Weights of a small mixture-of-experts language model, trained from scratch on English Wikipedia: a shared expert of 64 neurons.
Below are experts of layer 5 (counted from 0) of a mixture-of-experts language model. Rows are named router (the router's row for the expert), gate (a neuron's input weights, with its number), up (a neuron's input weights, with its number) and show model dimensions 0-223. Each number is 128 + 32 x the weight over its row's rms, rounded and kept within 0 to 255. Numbers have three digits each.
After each expert's rows: a language model's description of what the expert responds to. This comes from a sample of Wikipedia text that the model never trained on.

# expert 40
router:145192109101127124155149146144164101146143119095182158084133168129154173112102111098103080049150173124149122117132154130069146110132097095146142134047124155112130067124087189187139173147106125089100119047130112175122119140169177114140112071108152126128130173160143196108093055205096100121117188160177131122117115122139095145105131087125114116112086111093123183125118154169082119142141075196145156156141132153115082121155126135126126161114150061149108107107117116116136129075075124111111127096130087171157140110098136116147125140118134101121096071097125106160102151032159094069087095103159146140087087125110091109163166065124138112157097155185179147143064158177179162139112
gate0:096161126097158121169117171139152145113190132140080150125087107138120155103117096127121138105107114107126077079123087153132164160121126057110109077116097121099174072159081179147150095116135033113083088109145100159133089124158180170075069145102151145118166092131169067136100167160165148189087144109135124128150069082159127150122082145113143192139155136089123181152101166112098127113089082184121082169111142118132120111169118088109105090194108107152133176142176157112102116124161079152121107141113140138129071072129130177097173154054150104137094090135089103123197124093132093142109130137098059151163154123125168067165140119175148137174105149158153149146097163179090094088095
up0:084070079137116137116142130117106117087067098161163196138057063153131079121132195132145102087137098105189095098134173127127157126138111138135106129128142173140157026147134194119122171142130159107145143142066119152130161115137103127116107139100144085139162137100119153097133171150129132047117201170128174115118096147111070113136138149177063131098101098139170150094056143111079138166077055172156150181137136155088081109137123135158096179120147155116097104162086139115109147095185162154152180100109160135087169069152086096095124137134146127113145137142122122118042169146139086164165133176127143086122151153068146094097138114119173101093076196107120115124126125142143124138118
It responds to: Main verbs and auxiliaries

# expert 7
router:159107109154164118173099176077094103130091131147164090147105200125093095153119127210123067123152118161079137094080167122147169129186074096103176129097138135133125123139183123149098105135131136158132103140092144172058114123184147141097105078126147142075116148150133168107130165153072110131130129132114099137149113168121103158077120120150094179112154181108195138125157112142162097175092135132132108151142144126143076099170130167171124163168141153095177139182181146152137071121115169167098154136053160163200097083133126105109135137094048116127103139104124113120089130097121102027119151177163155142161143139106095053147123170098181104191143168102173090165141133136173136116110
gate0:104105172142106141057132143172168119151139146148120127095099151118141088157173090150109091095070126148137094140185091112133133086193089080169126117138136153147144115104101136105162153115147106143144094096134151143155154135115121131103136156087115102108080183216198098169119136099133098195184141197140164151121117121134110082096141135125128113121117150169164137161147167062159150189133150155156086125139149167090093087146069161165107121234079076138163169112125135158157133076138155137129104171131167153107122158147122108177104103140189131134149120137150109093193137099123140154159086177112213140125165131106090136108150098190113126146120176085160149111138068157165052182103
up0:113122123140125158122099145100106155095139133167167150134135134096158126167093119135096106083203118146150139136073104099127121140116138149085117111108151172121145185153107194109077144105135169156074064122126164111135134112116116148110140115087119093178132149161117144130117092076124161135167138107129133090106180176117129106089130220076159134121171090061132117173148053154151086109127118193060176162086086128077055118128117138153131177081144139115125139161115163085100109131122135176134070150135094210154087042143147145150155121072102102179138146156104112142154130110070124034123128159090139145175146112163158088166109106150116196179111116110102068166141130132141133177106
It responds to: Table cell separators

# expert 63
router:161112159142120092181144137154208149108129118077169141121153184130148061081160081192123116090147201139120103166140136140134128092144068117136208162130152108148136070162149113105192184138094085148102175114133090154123091080166124157087120112098180123102039110108103120132105109103130083066159169143145116183125158068109114164104100111122115182152136113080121116091155105174144141138098083123158140109163101182133108103145072175141142109144106110146127089137148157097145103117132148095135159057156173149142097133096109113103124219100100130112119122134154084133126123024099116079108122078174105139105115099172125117201117110123143128125166164160193089130133121101141141145130
gate0:083121048112138129144097148125157160099130209108150156137110131156126140167103093153103121138154098125173099140051116083040102158137135103071187138166106110119148103174096113120189121193071048112108134195090098135087094136124088152037117069132152106132099166139064168147090158113101118108156076116128157112200104135131170175125081119129110140125153112142148161159087112068135169127086155126115133101149100131132133105120107180133118124166134118143090095178182108148182113138178117089089136161117131138151110103145148160162134164110142148116127130147115173085215126098170107114094192110146115115132077126137099159152105107174074161145188150153100104178108133130125133112176
up0:163118130149142177115142159161083098138126109143093138101078117160128110125137148134111103166095156142129105091117129092155158105152109103104056174157145179168102128110149160076104135126185140172173124120132144124185195094105158107127143140104063129171143142088072129116102157126166066113161167070077174196147095112150117136088136146105091125166197121131111143083140109143125074073144162000129105148142080138079095097127165143150177167135111163084173126139109125132131167149102142161070088134128187137140142120114087086112115095123122206137164197167153137166099131149073114107098094188126165073159148167148141128143095132150134185093115128108135105098064124142126064124122
It responds to: Prepositions after verbs

# expert 5
router:128082125156121106062118114173123106136104143120166076131138157151112165109144113144147109136207135160170070123132115106116151150170086079143159102086112083158136090109118122137145096154109141138081093138131107189166181126250172132042109167120157135155086117117092146102116094197106129128129156143155119133151157115147123174062133115163112126156129184092126114114194177093069128186101077129111143123154096145063090126120077159192134135182130118072112118140160114136112146100135109075070144092100178143137080143089070194123115166079113119130110115142151125108119111150102134130060132154139174130106174173123150155138152081102174081204115145164153105137156142116159144130087
gate0:136126154091167128111150134184118109154081177106125095138151145155071153080175140141123106121131131127100068105074109067101132091128161075147132121162134057098156112118111147122088146103153093142158137166117161151157099093175177083071110102138087145182137113116080111121058111136168142145120141207138155133063110099192145183090123184112051127161092174125107121086105150132131108158140115165104101159172125124155093107130113113179135138178108182095146170094104072121141113123089131107083095155050152103166122105091056116139173124074174131119156085140125103120135133122116164092145134139075164075112137130093106128192133112136149060209164158088171074122131151119119109145085
up0:135096145140083122167132138185109166124110110171101176145114143136174105150086156128121156089111131137147123096131095204098080138145144179146121153164110227126078126160167142110165150102148100088139162133141142121130076071151097096156141104092181158135158142151110133179139129185097052121136145099154077177167165096106103157141126131103088097085137106117142107129127163120156115048128186105221183103127158149066080183199157106091141093127126122132128162133133107166156129098068176150132139136220150122137048199106157136165127125173136142161163146128128182183112168124126145146148132111132129186158150124187112147106127142119090100150128151066102126131159156095137151159122
It responds to: Name-initial capitals

# expert 13
router:158140122143125058133119165107092129149130094133154085173167145132133157075130125118192062082119141117124143119125121137103149108121073080080124173098132114151165175092086115181125128136152143128064085082164078197109103145203141153102138103115151089085105160134139162158087095130206152127171139109183090153171135107127143156175135158088099159147134208083114157094116132094125116095142120154093108147165100138124126146141151235162163108138087146178142132128099112161175100133086156126098115106095157166183082105116105178139129116070144108199086095117131129131154172083123140153115191152090139179143133145119162172154103145084111111182152173160188146158138136108155085136069
gate0:157150136122123109174122115105097081076169130154145190143135142179169099098130138112138086056128102087156128142119082170079158106163129108059121153079178120114147157072141167132104105112149146130172089167125113169112127149171113179128132160156192129140170115093196135195142101096168069109144132142133087171135154133144075101083120122096118115160128201129131146129130161117148129109139093139097124087145098124129054103131151143148164125164073124109123062132103072166135079181091138124136151126152114154090142135155076120145102118071136130173125109203127138162180161144161174097203151122134112186120090073091140156117122165077090063137111225172103149093089131111117133167136
up0:173122101149144132127053126079154161142115153104126136148056099131118111107152095165140120082138089149132138127158110083118107081119168072194173182125081109084108121159058098109115165151039108122114180140111158135150099155112067117101118009127131101099099072238144096151159118112062105110084151112089146099101112162152136121121173105116117174097126126128173132121097126149068097107148101102182081105111097119101095115121154105116080117139168128135083149165149129091082139162093101107130128182126105117153155134138156140095166110135146183040153149185143108110134164131188117176110144145161128105092125113114166096104131173117117058143172117159089157133115130097163152127135
It responds to: Mid-word fragments

# expert 26
router:196112118169134089133122125159130182108099112130161089121169127102186108122169111140089100106183189151156131058111103111132161117178091094106159138076128136177145136167106151143123115152155112147158103101074157186091167107207109112070163112077167100058108127126171157058127151115123113084144168168106177159122098143140164175152129118178133112071101156142120185101121161099128097159131160168167110147163146151095095087186126156165118137168101148184127108116126204103175135089131116115096088111138137129194086105114131183138092102090124067135109124075125135092099167081097172126116185128169159128069109176078111142135103116143139168146126162124163193136127187147148161140130
gate0:123156186162083052160100133221064123119115154173139138111134109102118157101145071172124098104133215107158114148151080105167160154143105067147162115075076106126110143152112106131119117134143108124121164146069183125130118121162089112117131063140139151144093160114142074110146114095149080140174157149148132094120122034124168174143105124097131065107125116098106163126181161132123117159107107145176103108140137167137131135220139212121136188148105132148171117123130164117102091117097113117169142115139105099137102119182127130201081126129099165135107086119088173101094156128112141124202123115174163177120073141154132174100138165128115160098184101126122166180105128075180132141181
up0:171165126083209111152156133152127156155127174094130112108161052127102145166111149150152140165071091100116171155069090115096131120110100130071094099121120132146128096158113174145093091161126134090158095126194155136167147198134100079121094118117173134196131157110145149095093201160069171148177104128070088163116096096142134077081138204141160136122155126131086121111134112127120169054131153140112076186107131135131103141157132100092135137184132093116171133095113116167130107189160121131160100113181130031133174181141083148137137145121193163113119117123098109148137140129130083117109120133072070155044147127192123139152144111087123104145083107127127124127115111176078125160107
It responds to: Digits and short fragments

# expert 43
router:147093109146110106139129103186183182116127157159149134082108184130122087130109138115088068093149097121109077133104164122083166089126093078103147152129116177144151118198159120123186143145135101138138086141078158191149122083160124135081082146135108098141100112103123153157088177082116093136073131126134154115149149100142083164130140130087081097142108141099094150129077111129148196149062089132169092153119102197154141122164132149128108102182163136108199078159188132094126164082083083048101143114102176112133116185117103139075122169115118139137113107193122115102095165067095094076115163101168122141113125154177085096123086095099167126176121108176198162133165084134171144150120
gate2:079095111102071063078093138149111117118059113069090173094088102160164163127131108200108142087090160139111097159160177115124064161139065229132154110085079145111220067152153145098102113091125149164082106132152153139149100132138104169130146180101122067116144164105103128121098135134144133126144080072066167162104114100100092126127115122167119144128100093097124142075110126174111119184082123071110096112110119087039158116143093150084127110163078069182120090153158113148144110129148125107111139103101132197078159091127162128153132133082105138107108080118173103122153119104166097157093141110136156158138115108151166108155124130130140178111125102170187125171115128142138158105160
up2:139142156067118110153136076077109087140125088150129102102120120160098148102145137164136135150135124168052150116158136131137104154155128140141192137153126094118088129051133149178112107148122135085096106080163059115088161135136119078088166139103174128146145090150149152062145171176140136176068107161068098135142048153094084114142149104072128153127140180118136101169141101169126167125192125092103148119115118116117138138135171081106137072120067116142154149121094134129137123135107203187125171091116078089115136112189099169131107138096185103120103132098138110179154131141100151153136042148121115134087112138110161189085066122120122056101056175100158107121086152111093143098199
It responds to: Prepositions and quantities

# expert 23
router:172083085139138125136141175121111124117082127185181104111076173101132120169147108173137093101173151161087150113125125094134154151184100108106134139071134116136159117130155106157077122141119083154098112114124103201117099103255152130159109085116144131088089109139103155111108124170062166131105124171160120132137105208113085168058142133147097162166165146082157164144124105201162085123091129125155138177150106117115074104140118167177100136170165103088148137148152118151089101126160122122112140128121167167156060097147101181083183163089064152127090107124152149113098139142140101044117136132171149148107156141156111089131138113121176104183145149176172115161144131115145146107131
gate0:157109142103157095087116085106086147110122092161098110138134143100099095160125037173141108097150108185071182167162133192120108089119124084172108112051105136166111142096124065164047175101126087146151098120096075149110162170131120138145166088083095166107135127092009095114097159211142134121089122212193171179167110120110141109116175109160120160190127099133111178141112128164140122088046101165128163139125100112130105137115108150115164113127165174095140102120115127145118138137129106103140123143168160102140107094168097078126139123105154134124124140135142121191109116123184057116104127126142113131123137145168153097104144164116192087123121163159080124133117074157143144164119
up0:124092129115107129099048140121160145149192168139109094132146182110116112137104104132154110127161117145124157100097115121100100134145125079133108075149155158133097101109104066068125129086181150164132146189132097117145154174201124110089166156111128129092125164105115150099088103173150171158105139157080103187186122090115145110090093058172112141143162098200088148136122138144104114106136126123138142079100088105168129158144127109048162116150144122118133097116122132108191155101113106086150153126167118127174143105152047130195072051128200088128134098149063159122107061126125104164116068097167119108103149147197120190118119145159154120114111095216129087122138122164145141162071
It responds to: Name onset letters

# expert 44
router:153133091137180112170113166128108154142116143122123128124108138137101169087078126189138049088121143171128128093117157102149135072145072104095146173077120143215101062141077153125112107140099119174097045079097154228100127076207121102069135086121180153098106146143130194129079149134098136138156132153093128101172156222088119191091105148157157114137145132126104141110102110146151143103134120157112146093118161097087078139133100127122179185158146162189116121133146118142171135135128114142109108073079160125128091103131133176062104114131124151170038093118061119093113135095140093098152086135159139126156148123117129130095095141104144115145117173170166127140135113168138153164103
gate0:089154127136165126143106118106165073182164090119154184122097166102124173104112149092147099075134155107118138119190132090161132094087089140148087162092122139154119144187054166135133100125080066149067136129146225163138155142178088125093113147093170105166130107091097127100112127175087164068126168167086177168135086153138100154110133084132163185097113140127121123126075080182162149093133148114111095160155125120079123168125053124119085154109157133127109178103128124136157167048157126184153111036181120149100159149160138162150078133069088193149099122131157121135158178114113142111145100129133153175130133115141071160122135114108116124132138101129059119138094145170167144105163
up0:119126101098041145143236119108088156135117105149148097135104134090189084086161137112191171099099106093111155161145059162180171086084124124142132106154074108123144155175126153199120149118139107152175134145140146134141104187117167101148126108135143115160118100155124106150118091187171126145163121160124163137120141143107187160118117134122116184075164110141102106172105205148100095130137143084130149198108141133112097086112167133135047124100102131161091121204138085145152120098139079083147202097148069077086131108120105135133141132084163151158141152130121138121145115094140119128139134123085162141113147135107131143093137169167104122095170036122185191108172171080104174121155
It responds to: Year prefixes